Weights of a small mixture-of-experts language model, trained from scratch on English Wikipedia.
Experts: 64 experts in each of 4 layers, 48 ReGLU neurons an expert.
Training: a variant of Adam for the experts, 421M tokens, 3214 steps.
Below are experts of layer 3 (counted from 0) of a mixture-of-experts language model. Rows are named router (the router's row for the expert), gate (a neuron's input weights, with its number), up (a neuron's input weights, with its number) and show model dimensions 0-127. Each number is 200 + 30 x the weight over its row's rms, rounded and kept within 0 to 999.
After each expert's rows: a language model's description of what the expert responds to. This comes from a sample of Wikipedia text that the model never trained on.

# expert 35
router,208,201,188,201,172,202,211,155,180,160,248,218,178,202,186,152,221,232,236,189,206,175,167,143,162,231,203,189,180,217,157,191,197,184,154,176,210,233,163,215,323,278,218,203,172,220,208,181,279,227,191,246,182,157,179,236,203,183,191,211,215,229,196,177,196,181,144,192,223,207,189,212,228,213,189,180,201,185,190,184,278,206,185,169,230,184,193,204,188,194,216,190,207,142,206,188,211,192,174,244,187,179,207,178,178,223,212,288,193,115,203,199,185,243,191,202,213,189,210,161,214,227,219,203,222,209,154,188
gate0,204,235,214,192,199,216,174,201,168,175,257,221,227,198,190,201,189,182,166,217,246,202,196,215,244,260,253,209,219,160,237,223,211,229,217,219,168,183,185,197,268,219,211,148,198,246,178,202,234,207,210,224,222,210,209,190,155,210,214,230,166,210,176,186,186,271,192,174,221,202,194,191,113,196,176,202,152,157,201,209,233,198,224,194,171,171,180,158,159,178,167,243,185,180,171,204,202,206,260,263,189,209,126,207,180,176,224,180,231,257,219,216,173,178,214,195,252,227,194,213,272,185,164,210,148,154,184,182
up0,153,232,149,230,204,157,211,222,214,214,206,229,191,212,225,182,184,184,225,223,201,207,225,180,247,203,246,207,158,224,215,164,221,169,179,154,184,227,233,202,227,193,182,239,205,181,104,211,213,160,180,187,191,155,262,212,174,168,165,194,210,238,227,240,189,199,255,215,220,249,202,252,152,180,220,225,261,215,264,129,183,230,190,218,164,180,177,207,148,198,232,210,257,207,187,175,141,218,188,191,192,188,182,194,186,177,207,174,137,213,149,222,184,214,218,182,197,210,230,197,215,198,222,153,175,241,218,182
What it handles: A bare space token after commas, colons, pipes or headings, usually preceding a year or number in tables and infoboxes.

# expert 43
router,210,205,180,243,229,241,180,207,170,256,214,214,271,204,255,172,218,226,182,148,222,161,173,207,200,216,207,181,201,185,179,201,251,227,221,201,230,151,228,220,188,185,204,186,195,178,189,205,182,206,242,176,171,142,213,173,236,189,224,199,195,259,194,197,212,181,183,231,165,199,160,217,229,187,256,210,155,223,231,190,185,212,200,192,254,230,215,176,219,204,148,211,233,174,182,252,231,232,205,168,120,183,218,113,225,160,240,173,243,206,195,235,208,224,219,254,191,196,205,157,203,140,228,178,241,171,184,236
gate3,184,163,228,179,234,215,190,189,155,200,220,210,235,245,210,139,197,159,212,214,247,165,269,180,242,221,204,160,214,169,178,233,211,151,210,231,190,175,189,174,214,181,180,230,175,253,205,216,189,218,210,171,173,182,234,179,232,189,216,229,193,178,157,212,192,133,165,155,186,194,181,261,189,176,264,192,168,198,145,173,155,227,180,220,199,193,250,210,212,258,171,249,172,179,199,205,197,172,190,176,226,209,225,213,176,214,214,192,252,184,213,210,205,201,232,204,243,152,167,217,139,148,229,175,221,159,132,190
up3,171,239,217,192,180,207,232,163,232,235,195,251,229,117,177,188,239,220,210,251,181,195,209,239,189,209,205,163,156,257,207,203,204,183,216,170,210,187,220,175,153,189,158,172,229,191,268,222,191,206,144,201,227,234,266,177,186,188,202,144,186,233,221,138,164,209,215,170,193,220,211,167,233,182,192,157,229,194,204,219,177,201,239,250,187,188,158,198,191,190,209,231,258,160,203,191,217,239,235,194,171,250,187,160,216,192,159,235,206,142,191,220,195,141,175,180,235,202,230,185,181,242,210,172,143,208,196,223
What it handles: Second pieces at, it, per inside words after a first letter, such as mathematics, mitigating, theatre, Statistics.

# expert 42
router,300,161,248,220,256,164,243,231,200,223,185,179,116,207,200,208,198,221,188,193,161,174,247,208,169,207,192,211,207,211,207,288,230,155,214,194,198,151,190,141,194,218,223,209,200,194,218,178,187,130,200,210,232,182,180,186,202,175,197,180,260,170,202,171,189,204,196,208,140,195,195,243,230,231,216,225,144,199,234,214,226,217,173,255,194,195,155,233,201,160,204,193,154,166,163,225,224,177,221,206,195,227,164,213,191,202,163,170,171,216,206,150,214,190,232,153,189,173,213,217,198,226,210,235,193,177,161,202
gate2,187,204,187,179,214,167,247,192,179,243,203,219,203,244,238,199,138,242,233,222,185,197,252,204,207,192,205,180,181,275,211,160,187,164,187,146,252,182,146,141,194,229,211,226,141,205,173,215,144,198,183,215,187,197,191,214,220,230,193,157,174,229,162,217,235,214,196,202,168,131,174,182,241,180,193,169,207,226,223,191,149,190,210,166,105,160,220,211,255,189,225,176,219,185,162,207,227,226,181,221,173,237,247,204,216,164,202,187,209,184,155,200,202,154,203,165,194,206,192,159,191,224,152,220,191,215,190,158
up2,182,181,202,190,225,174,216,208,185,191,150,198,194,161,256,159,232,208,136,227,219,208,188,180,169,177,200,200,172,232,189,275,187,214,174,214,223,178,247,203,218,177,202,168,172,233,188,142,171,190,177,244,165,195,186,214,181,202,193,212,156,191,215,224,200,182,217,202,219,188,195,186,207,139,204,220,188,198,214,184,185,132,169,182,164,115,178,235,188,153,228,229,225,171,199,197,221,216,235,179,163,218,202,181,204,236,115,222,217,195,182,134,196,225,223,198,234,223,261,160,153,128,167,172,170,223,151,199
What it handles: Final pieces of words, especially -y, -ary, -ony, -ly, -aw, as in bound-ary, barony, twenty, Laidl-aw, and the name John.

# expert 7
router,218,206,171,197,230,135,186,200,228,190,158,177,176,249,170,210,199,187,199,174,204,192,187,170,187,150,199,252,176,222,202,177,199,184,194,220,118,196,190,199,196,197,235,234,207,169,201,217,183,205,230,188,230,186,196,224,263,226,163,224,168,177,217,163,202,246,223,211,162,145,196,159,164,162,167,134,157,264,223,216,220,158,245,184,212,165,242,233,157,162,227,140,205,235,154,194,196,175,142,182,166,248,167,142,202,173,192,201,199,176,228,224,215,206,187,238,197,216,188,243,182,240,245,226,205,175,178,186
gate2,227,183,222,178,214,162,148,229,241,205,186,201,228,222,190,197,166,243,209,191,222,187,222,196,190,223,243,212,183,136,225,208,209,276,198,250,194,220,181,162,203,268,197,187,183,226,152,228,205,215,216,237,201,147,202,234,217,236,241,208,188,150,223,192,194,145,169,160,223,127,190,164,274,260,234,214,137,203,201,227,161,216,213,241,183,160,237,224,186,205,244,168,243,194,210,221,212,147,243,197,219,150,200,219,216,194,221,200,227,194,224,200,203,241,186,176,184,192,193,190,172,223,187,246,235,241,189,182
up2,206,175,208,216,170,265,204,218,195,222,218,144,186,204,229,228,227,198,213,135,143,221,156,184,225,228,219,199,200,260,190,217,212,261,126,210,231,192,210,188,211,235,201,203,165,204,155,247,214,175,271,179,160,252,222,236,192,192,179,209,190,166,191,234,194,212,172,213,172,223,234,178,213,249,205,188,224,214,214,118,241,228,239,231,250,236,180,173,170,259,211,228,205,192,241,182,176,209,162,223,218,210,212,169,197,206,208,207,217,156,207,172,213,230,182,241,140,203,232,189,185,168,178,180,230,193,183,252
What it handles: Letter pieces c, ac, sc, qu, ph inside words, often rare names or taxa, such as Nauzyciel, scrubbing, frac.

# expert 0
router,153,213,196,222,143,175,193,194,229,156,187,165,166,176,181,214,222,216,188,137,202,212,206,274,236,173,171,219,251,169,246,142,152,214,208,218,181,197,133,224,177,214,163,200,191,234,179,232,262,212,194,178,220,198,176,214,185,172,185,203,234,166,154,235,177,201,187,179,206,200,230,190,293,169,172,183,199,149,175,212,233,164,224,264,206,228,236,191,154,184,149,154,207,223,215,230,173,136,207,151,219,212,163,191,191,210,194,216,221,218,195,182,167,192,162,222,183,186,159,203,210,237,204,190,176,201,171,214
gate2,194,157,169,180,214,242,207,152,209,187,171,213,223,210,148,217,226,235,226,215,199,176,219,233,177,199,227,177,227,186,243,181,178,219,155,161,214,165,189,146,207,218,154,159,182,196,187,186,205,241,236,173,206,206,241,166,262,180,208,225,262,252,236,179,188,199,186,213,200,225,215,174,155,229,234,212,186,140,253,250,194,159,199,247,169,187,247,269,232,233,185,153,246,248,218,239,233,163,190,174,229,176,196,240,186,233,191,221,254,178,158,227,217,210,218,186,193,248,180,169,216,208,189,171,221,184,220,192
up2,190,217,194,183,226,208,227,259,174,203,177,235,228,214,218,259,234,191,209,188,174,200,191,206,226,150,184,245,203,147,161,201,208,216,192,146,233,210,214,192,179,214,224,231,168,222,165,248,203,209,200,186,169,173,200,173,177,229,236,177,180,209,197,177,188,173,169,208,228,161,200,205,226,229,137,175,267,247,164,154,294,197,211,201,184,153,183,206,175,194,179,276,185,161,225,204,168,199,236,157,182,173,223,239,206,166,154,177,289,220,242,207,170,225,220,232,232,200,242,224,184,191,235,203,199,206,219,179
What it handles: Single-letter word starts, mostly W, F, B, w, f, k, opening words or names, as in w|heel, W|rekin, B|rown, with.

# expert 16
router,166,240,211,179,183,170,166,148,225,211,201,190,253,158,153,228,201,218,233,223,174,209,203,179,192,170,205,163,218,230,212,181,186,179,226,179,166,182,229,225,193,256,198,181,182,184,281,263,161,246,201,193,157,239,194,196,200,226,210,261,170,233,239,186,192,218,152,228,196,241,196,185,173,172,143,198,223,214,184,171,213,180,202,183,194,252,216,219,233,153,176,220,192,214,191,140,228,178,246,200,185,226,162,251,214,219,266,163,221,227,144,225,218,245,237,253,162,200,232,217,181,234,207,208,199,190,154,203
gate0,163,151,211,217,222,284,158,243,159,234,223,219,225,229,208,187,196,222,154,206,208,178,189,214,166,291,179,198,183,213,199,247,228,207,221,238,275,205,231,176,210,175,219,220,173,187,202,190,196,150,231,165,190,177,222,213,228,214,208,212,201,220,215,201,197,232,199,246,167,221,187,194,221,223,176,177,162,175,260,194,193,155,224,167,170,193,236,186,209,187,181,140,116,235,234,227,237,156,226,198,173,212,185,218,192,172,199,224,176,209,210,171,215,212,255,209,152,259,191,212,200,236,144,195,228,156,199,206
up0,241,218,137,177,184,203,256,164,155,164,159,166,174,199,181,225,250,171,191,242,244,131,214,179,245,230,225,216,211,220,188,204,224,233,185,267,187,165,206,228,223,219,154,218,216,235,163,215,202,236,156,227,203,195,186,168,235,170,239,179,222,163,192,140,183,235,223,148,238,161,211,179,197,223,165,196,204,227,180,191,227,184,147,189,235,200,192,192,200,273,160,219,181,224,215,225,190,192,196,202,251,197,205,205,153,192,226,133,226,191,201,207,190,208,204,207,241,169,141,189,183,208,171,258,205,197,228,229
What it handles: Opening parentheses, en dashes and slashes in lists and tables, especially dashes in life-span years, as in (1950–2005), 6–4, Apps / (Gls).

# expert 19
router,247,185,190,205,225,168,252,234,274,171,212,149,132,257,234,232,213,173,179,193,218,177,260,218,188,214,192,209,229,176,222,243,176,196,181,182,178,256,212,189,216,233,201,183,285,212,254,206,201,190,188,211,204,191,186,180,196,160,183,166,210,170,164,133,191,251,188,163,186,253,207,255,190,238,182,173,254,194,178,234,193,193,209,236,202,182,206,221,232,202,171,226,178,208,217,212,223,191,216,170,232,224,221,210,217,237,217,177,177,178,204,203,237,197,222,181,206,175,263,204,160,222,166,202,172,252,245,147
gate6,272,180,186,206,197,217,222,176,172,191,150,204,149,187,188,205,201,206,205,165,161,261,144,184,157,176,230,254,178,234,193,227,172,234,189,186,186,169,200,146,190,192,174,171,218,202,244,223,170,200,201,233,214,237,249,159,128,199,186,255,196,200,205,210,188,187,185,154,184,186,203,192,224,214,275,192,204,197,206,209,217,198,230,209,182,211,239,222,236,248,181,203,160,259,245,133,234,214,211,157,191,196,161,253,208,192,190,218,213,186,193,139,168,163,201,212,195,199,223,235,147,190,153,199,259,213,180,229
up6,181,194,200,251,260,203,182,201,214,201,212,217,191,209,228,199,171,206,252,233,146,218,151,192,169,227,192,184,202,233,226,211,205,237,217,183,227,202,272,190,213,221,196,218,211,147,223,201,201,167,235,194,184,104,236,211,221,225,177,204,156,271,243,229,263,204,187,173,168,192,222,182,211,209,223,211,254,190,224,185,178,234,195,211,182,168,219,231,235,220,174,175,168,215,155,175,213,256,285,195,204,251,181,213,258,165,156,204,188,196,219,175,272,221,207,180,183,201,222,180,200,167,194,241,205,221,202,225
What it handles: Final pieces that close a word or name, such as re in Coldstream, ard in standard, ure in Picture, le in middleweight.

# expert 46
router,180,252,169,141,141,222,179,187,191,155,181,207,234,196,168,151,190,197,222,217,169,199,200,177,167,183,232,215,187,235,224,154,150,217,168,192,198,163,212,216,207,246,220,173,147,160,151,164,215,247,202,189,203,151,169,167,192,158,214,187,181,200,241,179,187,213,183,189,164,217,194,191,180,211,253,152,238,184,232,130,245,152,194,218,184,148,230,195,224,177,243,203,183,218,193,156,183,173,193,151,183,183,177,203,225,229,235,204,182,204,217,148,199,170,129,171,208,185,184,158,150,184,141,217,243,210,206,205
gate4,208,209,193,179,182,203,170,226,187,269,184,137,208,234,181,199,216,201,230,247,203,219,253,206,204,254,208,190,213,231,177,160,193,194,161,178,219,192,239,167,215,219,182,202,209,225,192,215,223,199,211,296,249,169,204,159,154,187,253,165,178,120,146,176,178,185,222,252,197,213,212,151,274,242,190,190,184,185,205,173,218,233,186,152,196,136,183,223,180,217,137,219,202,199,183,248,188,174,212,203,216,182,255,222,224,196,250,219,210,248,211,192,180,149,231,208,194,191,233,208,184,192,224,194,195,195,196,233
up4,176,170,228,155,251,178,201,189,204,177,224,198,194,163,225,145,195,223,201,176,200,195,259,186,196,205,238,173,193,153,222,257,198,241,216,205,179,153,174,223,202,161,223,203,210,217,221,234,174,179,246,204,213,193,208,217,169,219,144,203,219,194,192,170,195,259,205,202,198,164,134,231,130,192,156,213,200,142,161,226,196,192,190,227,183,233,178,187,204,241,206,180,221,195,181,109,193,258,218,202,229,172,188,193,189,157,155,187,179,144,161,214,196,194,217,230,184,162,201,180,256,217,152,220,203,267,249,225
What it handles: First pieces of lowercase words after articles or to, often Latin prefixes like ex, com, per and dis, as in ex-plained, per-formed.

# expert 9
router,246,189,226,188,179,228,223,153,238,144,267,246,219,197,185,211,216,146,193,177,212,117,194,188,216,187,241,173,198,189,220,236,238,216,181,236,199,214,217,203,191,148,255,218,198,185,187,244,222,172,184,196,162,137,223,251,219,219,201,178,207,245,227,152,178,226,225,231,163,159,170,203,147,219,188,215,198,211,229,228,181,192,168,229,227,211,199,234,208,233,204,213,207,237,214,239,221,220,233,147,244,165,247,220,180,173,214,179,209,226,245,187,237,244,205,192,178,194,160,250,185,183,206,199,245,228,169,258
gate2,231,178,190,215,187,197,117,173,163,170,195,168,202,183,188,231,188,207,235,228,203,204,192,134,227,200,188,198,186,176,230,184,181,242,253,221,176,219,131,212,224,221,186,209,148,177,212,195,216,163,181,149,186,198,272,164,151,190,145,197,202,209,223,197,218,183,216,216,183,222,213,181,199,126,192,232,222,157,172,233,230,180,130,218,264,230,118,153,220,205,184,247,222,191,168,188,210,233,225,259,226,186,167,184,210,185,212,187,185,213,165,220,186,218,202,203,203,208,224,140,186,153,198,184,166,235,198,202
up2,219,160,196,194,199,189,137,190,174,201,195,200,204,211,221,187,173,182,209,224,196,181,133,143,210,234,194,185,230,208,192,210,249,222,217,262,241,253,117,209,217,274,185,198,198,159,227,228,211,90,203,164,231,170,240,209,178,184,222,193,169,211,185,191,225,237,195,231,187,224,198,184,195,134,215,187,210,179,232,185,243,186,222,204,167,220,231,139,210,231,185,199,196,181,169,220,169,200,155,217,201,223,190,222,179,152,212,203,186,200,158,217,195,175,139,146,204,164,261,193,171,177,222,207,186,179,167,210
What it handles: Line breaks ending bulleted list items and table rows, e.g. after footballer, Oxford or a closing parenthesis, plus suffixes like or, er.

# expert 37
router,153,179,223,190,172,239,236,151,247,179,160,181,220,199,248,223,250,266,159,201,258,241,241,194,221,214,194,261,264,163,196,198,171,162,178,150,247,181,210,223,194,171,166,179,229,197,163,202,196,154,210,168,199,213,204,206,215,171,206,180,182,157,180,209,185,175,233,228,239,264,212,202,210,185,226,234,240,178,208,176,199,211,189,173,193,198,224,200,179,171,150,208,242,225,215,261,196,208,243,237,266,197,240,213,187,212,169,212,196,155,179,165,200,155,172,183,176,190,264,189,185,190,198,213,168,166,190,239
gate12,199,189,251,163,189,177,183,203,137,208,171,206,191,198,187,172,211,242,225,233,256,175,186,230,182,163,210,233,214,182,200,179,137,193,202,193,212,196,172,194,207,275,161,182,180,242,138,231,267,207,215,196,207,256,167,192,161,226,235,170,260,199,193,265,179,192,174,218,195,183,173,202,256,225,233,165,155,239,151,145,196,211,208,224,206,193,203,213,240,204,179,169,145,163,198,205,184,177,196,263,183,182,219,247,159,240,225,222,234,154,209,187,199,206,183,179,153,164,207,225,200,226,203,160,203,216,171,229
up12,181,214,227,239,212,193,187,243,156,184,257,221,250,173,204,207,182,179,177,174,207,202,164,207,219,227,265,188,229,219,187,220,215,241,133,234,212,233,175,229,222,184,225,168,171,156,249,172,146,189,195,237,135,180,230,209,222,172,143,216,144,192,205,207,216,195,190,201,205,191,213,211,158,207,186,191,187,172,212,214,173,190,143,222,187,217,201,168,228,226,266,261,181,230,184,161,241,167,196,173,167,201,144,177,214,216,184,202,146,246,169,198,158,205,221,118,229,213,224,204,219,196,165,172,219,225,195,154
What it handles: Closing syllables like est, old, our, ort after an opening letter, as in westbound, 8-year-old, source, short.

# expert 10
router,177,209,131,228,180,208,203,212,277,176,242,147,198,192,205,158,215,249,172,197,210,195,203,190,194,163,145,175,233,154,205,157,250,199,199,143,197,232,178,216,196,195,233,179,235,176,204,201,175,228,132,213,195,196,218,206,204,185,158,121,220,229,161,168,152,226,205,157,219,201,199,221,176,193,197,226,184,215,246,163,184,247,189,212,210,211,182,157,207,203,257,259,201,234,164,199,165,225,169,203,221,179,200,225,150,243,235,176,158,149,226,231,220,153,208,164,207,168,182,211,188,225,188,142,227,211,205,200
gate1,150,193,177,200,186,187,211,157,223,233,225,233,201,220,145,216,197,251,162,230,236,218,200,175,185,204,249,188,167,190,127,166,225,145,193,220,214,192,209,212,214,223,246,130,207,173,216,181,208,244,190,236,218,220,174,238,183,243,222,171,132,204,193,201,259,140,188,224,250,209,156,179,165,138,194,187,197,192,261,218,167,198,233,233,201,169,213,233,146,204,136,244,218,190,193,209,187,221,195,218,231,171,217,165,209,172,232,186,223,152,205,185,216,212,178,241,200,209,199,176,151,190,199,214,235,179,204,251
up1,245,211,190,196,204,193,183,226,172,154,203,227,236,174,190,213,188,179,159,207,137,220,194,233,191,177,229,193,177,199,257,245,206,281,191,215,193,225,201,195,170,178,158,232,205,305,193,214,138,221,189,179,108,146,153,255,221,174,220,268,192,196,194,169,203,195,203,231,193,224,245,180,249,225,215,185,231,227,169,176,165,213,192,253,203,210,205,183,208,191,240,143,245,190,210,164,203,206,182,155,187,207,206,222,235,192,194,235,182,195,181,171,196,212,216,187,202,188,235,192,242,188,231,208,150,198,214,196
What it handles: Subword pieces continuing English words, mainly ill, ink, ank and ell, as in dentilled, surveillance, thinker, thanks, often near quoted titles.

# expert 3
router,252,203,171,173,190,166,175,257,189,198,179,224,228,219,255,235,145,211,197,209,170,207,200,227,170,188,221,183,144,185,201,192,195,166,218,178,233,200,211,231,188,173,172,250,233,171,273,187,198,165,169,149,208,219,215,247,188,217,187,246,178,206,224,189,159,190,227,159,234,209,196,206,163,154,241,214,188,226,180,258,239,215,180,167,235,207,152,205,212,199,153,155,200,201,242,187,221,142,149,180,171,168,230,190,141,209,200,208,145,229,159,223,200,230,113,195,191,222,239,227,175,201,182,199,208,170,194,229
gate0,132,167,267,192,217,193,199,186,199,234,219,221,209,213,242,217,211,211,186,179,230,181,147,197,230,206,231,231,230,192,142,160,152,154,215,199,223,200,194,192,235,216,190,209,167,189,168,154,251,213,151,199,149,200,170,216,226,180,197,201,217,206,235,215,154,186,191,264,244,223,198,185,170,208,162,165,236,200,224,219,216,169,166,207,127,207,215,215,204,186,187,175,176,227,234,156,228,159,228,247,222,203,198,175,193,153,222,220,173,194,156,158,115,200,137,210,179,224,167,178,213,174,205,212,212,212,149,253
up0,175,147,180,138,176,236,206,224,266,229,180,177,213,182,255,156,184,211,191,183,188,200,142,183,179,200,223,187,186,137,148,206,271,188,216,123,172,220,210,208,211,205,228,202,199,208,235,207,244,181,196,227,221,207,244,151,182,235,247,187,265,222,187,206,219,192,219,142,193,177,164,243,214,201,226,224,142,193,212,159,192,181,179,198,200,180,182,187,159,185,179,190,203,182,169,208,166,188,185,150,149,161,162,166,172,167,167,161,262,199,195,172,188,233,201,204,225,240,163,198,181,218,185,167,210,228,163,185
What it handles: Mid-word pieces like ant in quantum, quantity and ite in quite, plus closing braces and parentheses in tables and LaTeX markup.

# expert 53
router,170,156,163,189,229,166,230,194,191,183,165,235,230,199,175,178,214,159,183,183,175,176,165,200,197,189,171,221,206,198,201,177,153,229,207,121,201,159,147,218,205,147,246,184,154,200,146,271,159,256,206,211,179,214,230,187,178,213,194,211,178,223,244,142,158,188,195,181,148,177,204,146,148,218,231,198,198,190,214,194,214,149,193,156,192,135,207,220,196,157,194,169,229,221,195,230,207,223,163,142,192,171,216,225,217,203,206,224,219,154,224,196,184,193,166,164,192,146,195,163,220,165,187,175,236,188,142,202
gate2,233,244,175,189,235,243,220,214,180,199,216,210,167,266,143,175,233,164,198,172,186,192,184,222,198,202,226,169,194,199,162,159,206,211,207,182,162,196,214,130,180,154,216,248,226,214,210,189,173,204,272,215,194,201,195,172,227,231,180,180,164,227,215,146,240,203,185,239,184,223,178,183,188,246,173,191,172,211,214,211,175,215,225,206,212,123,153,292,171,238,185,167,178,174,196,220,199,247,195,226,275,218,167,197,141,226,203,189,205,150,210,158,182,211,219,165,240,196,205,191,213,187,183,154,207,197,192,144
up2,203,240,234,196,158,189,168,172,220,220,163,203,200,206,180,186,253,219,243,193,204,215,102,180,247,186,250,223,221,153,185,202,234,247,218,219,193,242,155,235,205,218,210,172,221,246,216,204,158,239,191,215,200,152,178,217,207,205,216,201,207,235,204,202,262,220,198,246,209,210,163,184,235,190,221,211,188,196,183,199,162,196,198,221,206,220,202,204,210,209,181,260,285,202,208,216,166,128,194,225,171,184,212,154,190,198,203,236,214,205,131,237,221,232,220,204,251,197,266,214,237,156,248,155,185,189,188,231
What it handles: First pieces of words after a space, often p, b, par, cont, in taxonomy lists and species names like paradisaea, Phylum.

# expert 32
router,213,256,237,196,157,183,229,243,164,232,179,209,160,197,213,250,207,175,214,150,229,158,138,248,175,209,171,219,196,229,204,202,187,212,200,203,239,175,198,192,195,175,215,189,198,204,220,160,195,225,214,166,241,240,217,170,186,190,182,200,194,134,207,227,201,257,220,223,166,233,150,208,207,167,224,226,220,166,154,218,189,210,250,189,263,139,191,210,203,179,228,225,143,226,224,191,228,222,253,196,197,250,250,170,195,213,171,202,215,192,212,173,200,178,166,178,212,147,267,212,172,166,143,185,191,242,205,263
gate1,230,243,245,204,212,180,217,206,212,200,186,191,157,256,194,235,165,209,184,189,184,164,237,234,208,239,184,224,218,216,174,190,154,225,224,240,208,226,223,136,220,191,205,251,216,258,222,149,244,194,218,163,251,146,199,168,210,189,215,189,200,197,202,217,162,186,182,175,203,152,217,202,167,191,166,187,215,204,219,186,185,194,210,192,182,153,178,259,218,192,231,134,148,166,205,190,219,219,229,218,154,218,183,220,172,262,199,230,238,256,169,146,242,176,231,143,190,219,228,210,181,144,148,204,186,219,215,141
up1,229,235,210,218,239,162,170,200,185,226,208,226,174,204,201,201,246,197,212,186,251,175,218,227,161,167,156,222,206,182,168,245,185,214,195,225,202,177,171,142,194,189,200,220,178,221,166,183,207,204,196,169,211,235,234,192,152,216,220,239,162,209,181,137,199,222,198,222,218,221,211,155,224,273,256,183,192,164,273,212,170,220,228,206,165,246,269,188,191,183,153,187,258,189,141,207,236,165,195,203,196,268,236,206,195,192,139,182,222,150,198,205,205,185,192,202,258,205,235,221,251,231,201,196,185,164,229,233
What it handles: Middle pieces of proper names and words after an initial capital letter, such as M-un-iz, B-ren-z, orth-od-oxe, Nor-man.

# expert 26
router,147,177,176,208,218,158,201,224,171,196,179,224,181,175,164,205,179,195,191,223,248,250,239,262,216,229,190,217,230,179,184,275,162,218,183,157,156,152,190,238,184,204,215,253,163,209,247,202,165,168,161,153,224,204,199,243,182,207,207,184,161,159,207,196,202,206,191,212,228,204,260,256,202,186,274,194,216,243,182,228,197,230,176,182,159,212,183,205,256,244,211,240,213,229,206,216,229,244,205,183,199,201,199,252,208,208,204,211,130,185,156,186,260,171,239,182,202,212,242,199,199,181,175,201,160,167,214,165
gate4,191,255,232,182,216,210,185,207,165,200,186,243,205,222,253,211,204,226,199,192,171,213,126,205,155,233,199,206,118,237,183,212,190,195,194,203,232,218,224,206,234,200,167,231,156,172,231,155,194,198,223,172,152,201,169,219,229,192,198,171,188,246,208,245,177,160,206,184,140,206,210,242,170,219,194,242,175,200,172,187,220,174,178,173,135,159,191,224,183,219,197,207,220,161,148,232,135,240,192,178,194,167,229,195,144,257,185,255,211,204,157,193,205,216,167,180,137,184,185,179,148,156,187,213,212,179,151,214
up4,220,156,216,224,163,139,149,175,219,207,246,193,243,218,117,172,169,175,189,230,229,177,235,149,154,218,209,210,208,276,189,237,188,221,233,211,219,204,231,186,213,204,223,150,199,258,231,183,216,154,164,214,237,250,224,187,182,187,176,224,230,185,194,176,176,223,170,217,193,174,163,177,234,161,200,166,172,178,207,152,172,203,224,189,279,181,190,188,224,188,171,200,217,175,218,182,228,174,230,224,230,187,160,170,239,192,234,209,202,210,250,161,202,160,160,175,256,181,188,179,187,216,221,230,239,206,193,242
What it handles: Continuations after de (death, desert, degree), plus short words like out, off, him, new, and plus signs in tables.

# expert 39
router,166,240,235,186,178,164,197,199,193,185,184,158,220,195,187,169,146,177,188,176,176,230,237,188,217,190,247,226,154,226,242,209,198,133,204,236,201,178,198,172,194,258,199,192,154,186,189,206,240,188,208,155,191,193,158,212,153,239,173,232,180,223,174,225,184,150,213,173,213,168,180,221,180,218,147,192,239,173,204,177,255,187,212,226,196,240,228,152,240,180,217,164,205,229,234,160,211,228,180,278,180,142,228,206,166,210,185,208,197,220,152,121,205,243,155,178,172,163,194,205,175,249,200,180,164,215,162,217
gate2,242,239,222,249,198,170,163,160,220,125,252,192,180,185,201,151,151,171,244,141,207,211,208,216,173,179,206,228,204,197,210,234,208,171,200,236,227,173,209,208,181,190,177,192,195,155,168,164,223,197,236,200,187,164,168,234,180,208,169,224,190,225,189,243,164,210,209,219,142,179,195,234,148,215,241,187,206,271,213,146,214,259,213,209,183,187,261,162,204,245,205,146,183,195,212,203,152,204,162,188,171,179,242,171,228,210,176,210,163,196,178,216,172,118,196,174,239,178,195,186,215,179,161,192,187,208,156,220
up2,175,174,178,234,179,187,143,223,194,204,169,222,189,215,237,234,234,229,186,169,255,195,115,202,200,200,182,156,192,241,189,221,234,191,242,205,199,235,215,189,175,221,183,181,215,144,187,190,179,218,195,166,238,189,229,139,222,210,174,242,214,175,214,223,187,212,241,193,216,248,202,190,181,152,235,280,224,164,229,260,256,196,219,228,251,210,180,190,198,155,162,215,137,228,214,165,179,203,187,199,202,208,132,226,201,255,217,169,213,221,208,151,190,180,192,221,135,158,188,174,185,243,217,213,195,186,181,189
What it handles: Paragraph breaks after sentence ends, section heading markers like ==History==, and opening quotes or parentheses starting a phrase.

# expert 22
router,234,175,201,227,255,222,169,202,183,150,213,179,242,195,226,202,160,219,238,165,202,189,153,194,184,203,197,171,217,183,204,189,213,209,225,173,212,225,189,182,198,214,262,179,189,243,220,229,159,150,236,225,183,240,184,137,240,177,193,196,215,168,199,230,205,212,208,144,236,221,188,226,159,201,134,201,165,229,204,225,205,203,237,181,212,136,196,160,229,243,197,178,250,183,201,180,166,196,161,148,169,163,167,163,207,186,175,210,255,200,221,198,167,266,255,256,170,180,183,172,215,192,216,155,233,211,182,127
gate2,227,173,177,194,193,213,183,216,196,127,259,212,163,206,219,197,161,190,143,152,169,197,200,137,194,180,218,195,220,182,202,148,180,166,175,184,240,228,140,193,248,207,232,204,188,201,147,192,194,208,192,200,238,246,163,186,307,173,208,211,212,190,174,251,177,168,204,153,237,236,216,200,161,208,196,188,198,198,200,235,214,201,206,193,192,172,160,169,204,278,176,174,225,212,163,169,244,211,186,236,217,174,221,241,204,182,222,212,161,182,266,205,186,191,171,237,183,228,212,236,229,197,204,208,185,252,250,182
up2,221,200,227,208,147,241,133,161,220,193,157,173,195,149,208,163,250,220,221,163,237,208,209,188,195,183,238,154,163,157,234,195,247,194,195,170,241,184,212,162,203,177,185,181,211,228,208,209,190,187,178,198,178,200,178,158,202,167,149,241,252,216,171,250,191,168,200,243,221,225,173,197,258,178,165,162,177,201,175,208,208,197,219,202,189,200,166,204,174,228,164,123,254,128,195,198,203,220,175,208,219,190,223,183,247,258,196,251,199,233,242,207,226,223,156,186,190,206,212,196,177,159,213,231,169,190,140,162
What it handles: Single letters or short pieces such as l, t, u, ol and ur inside longer words and names, as in she-l-f, sched-u-le, Löwensted-t.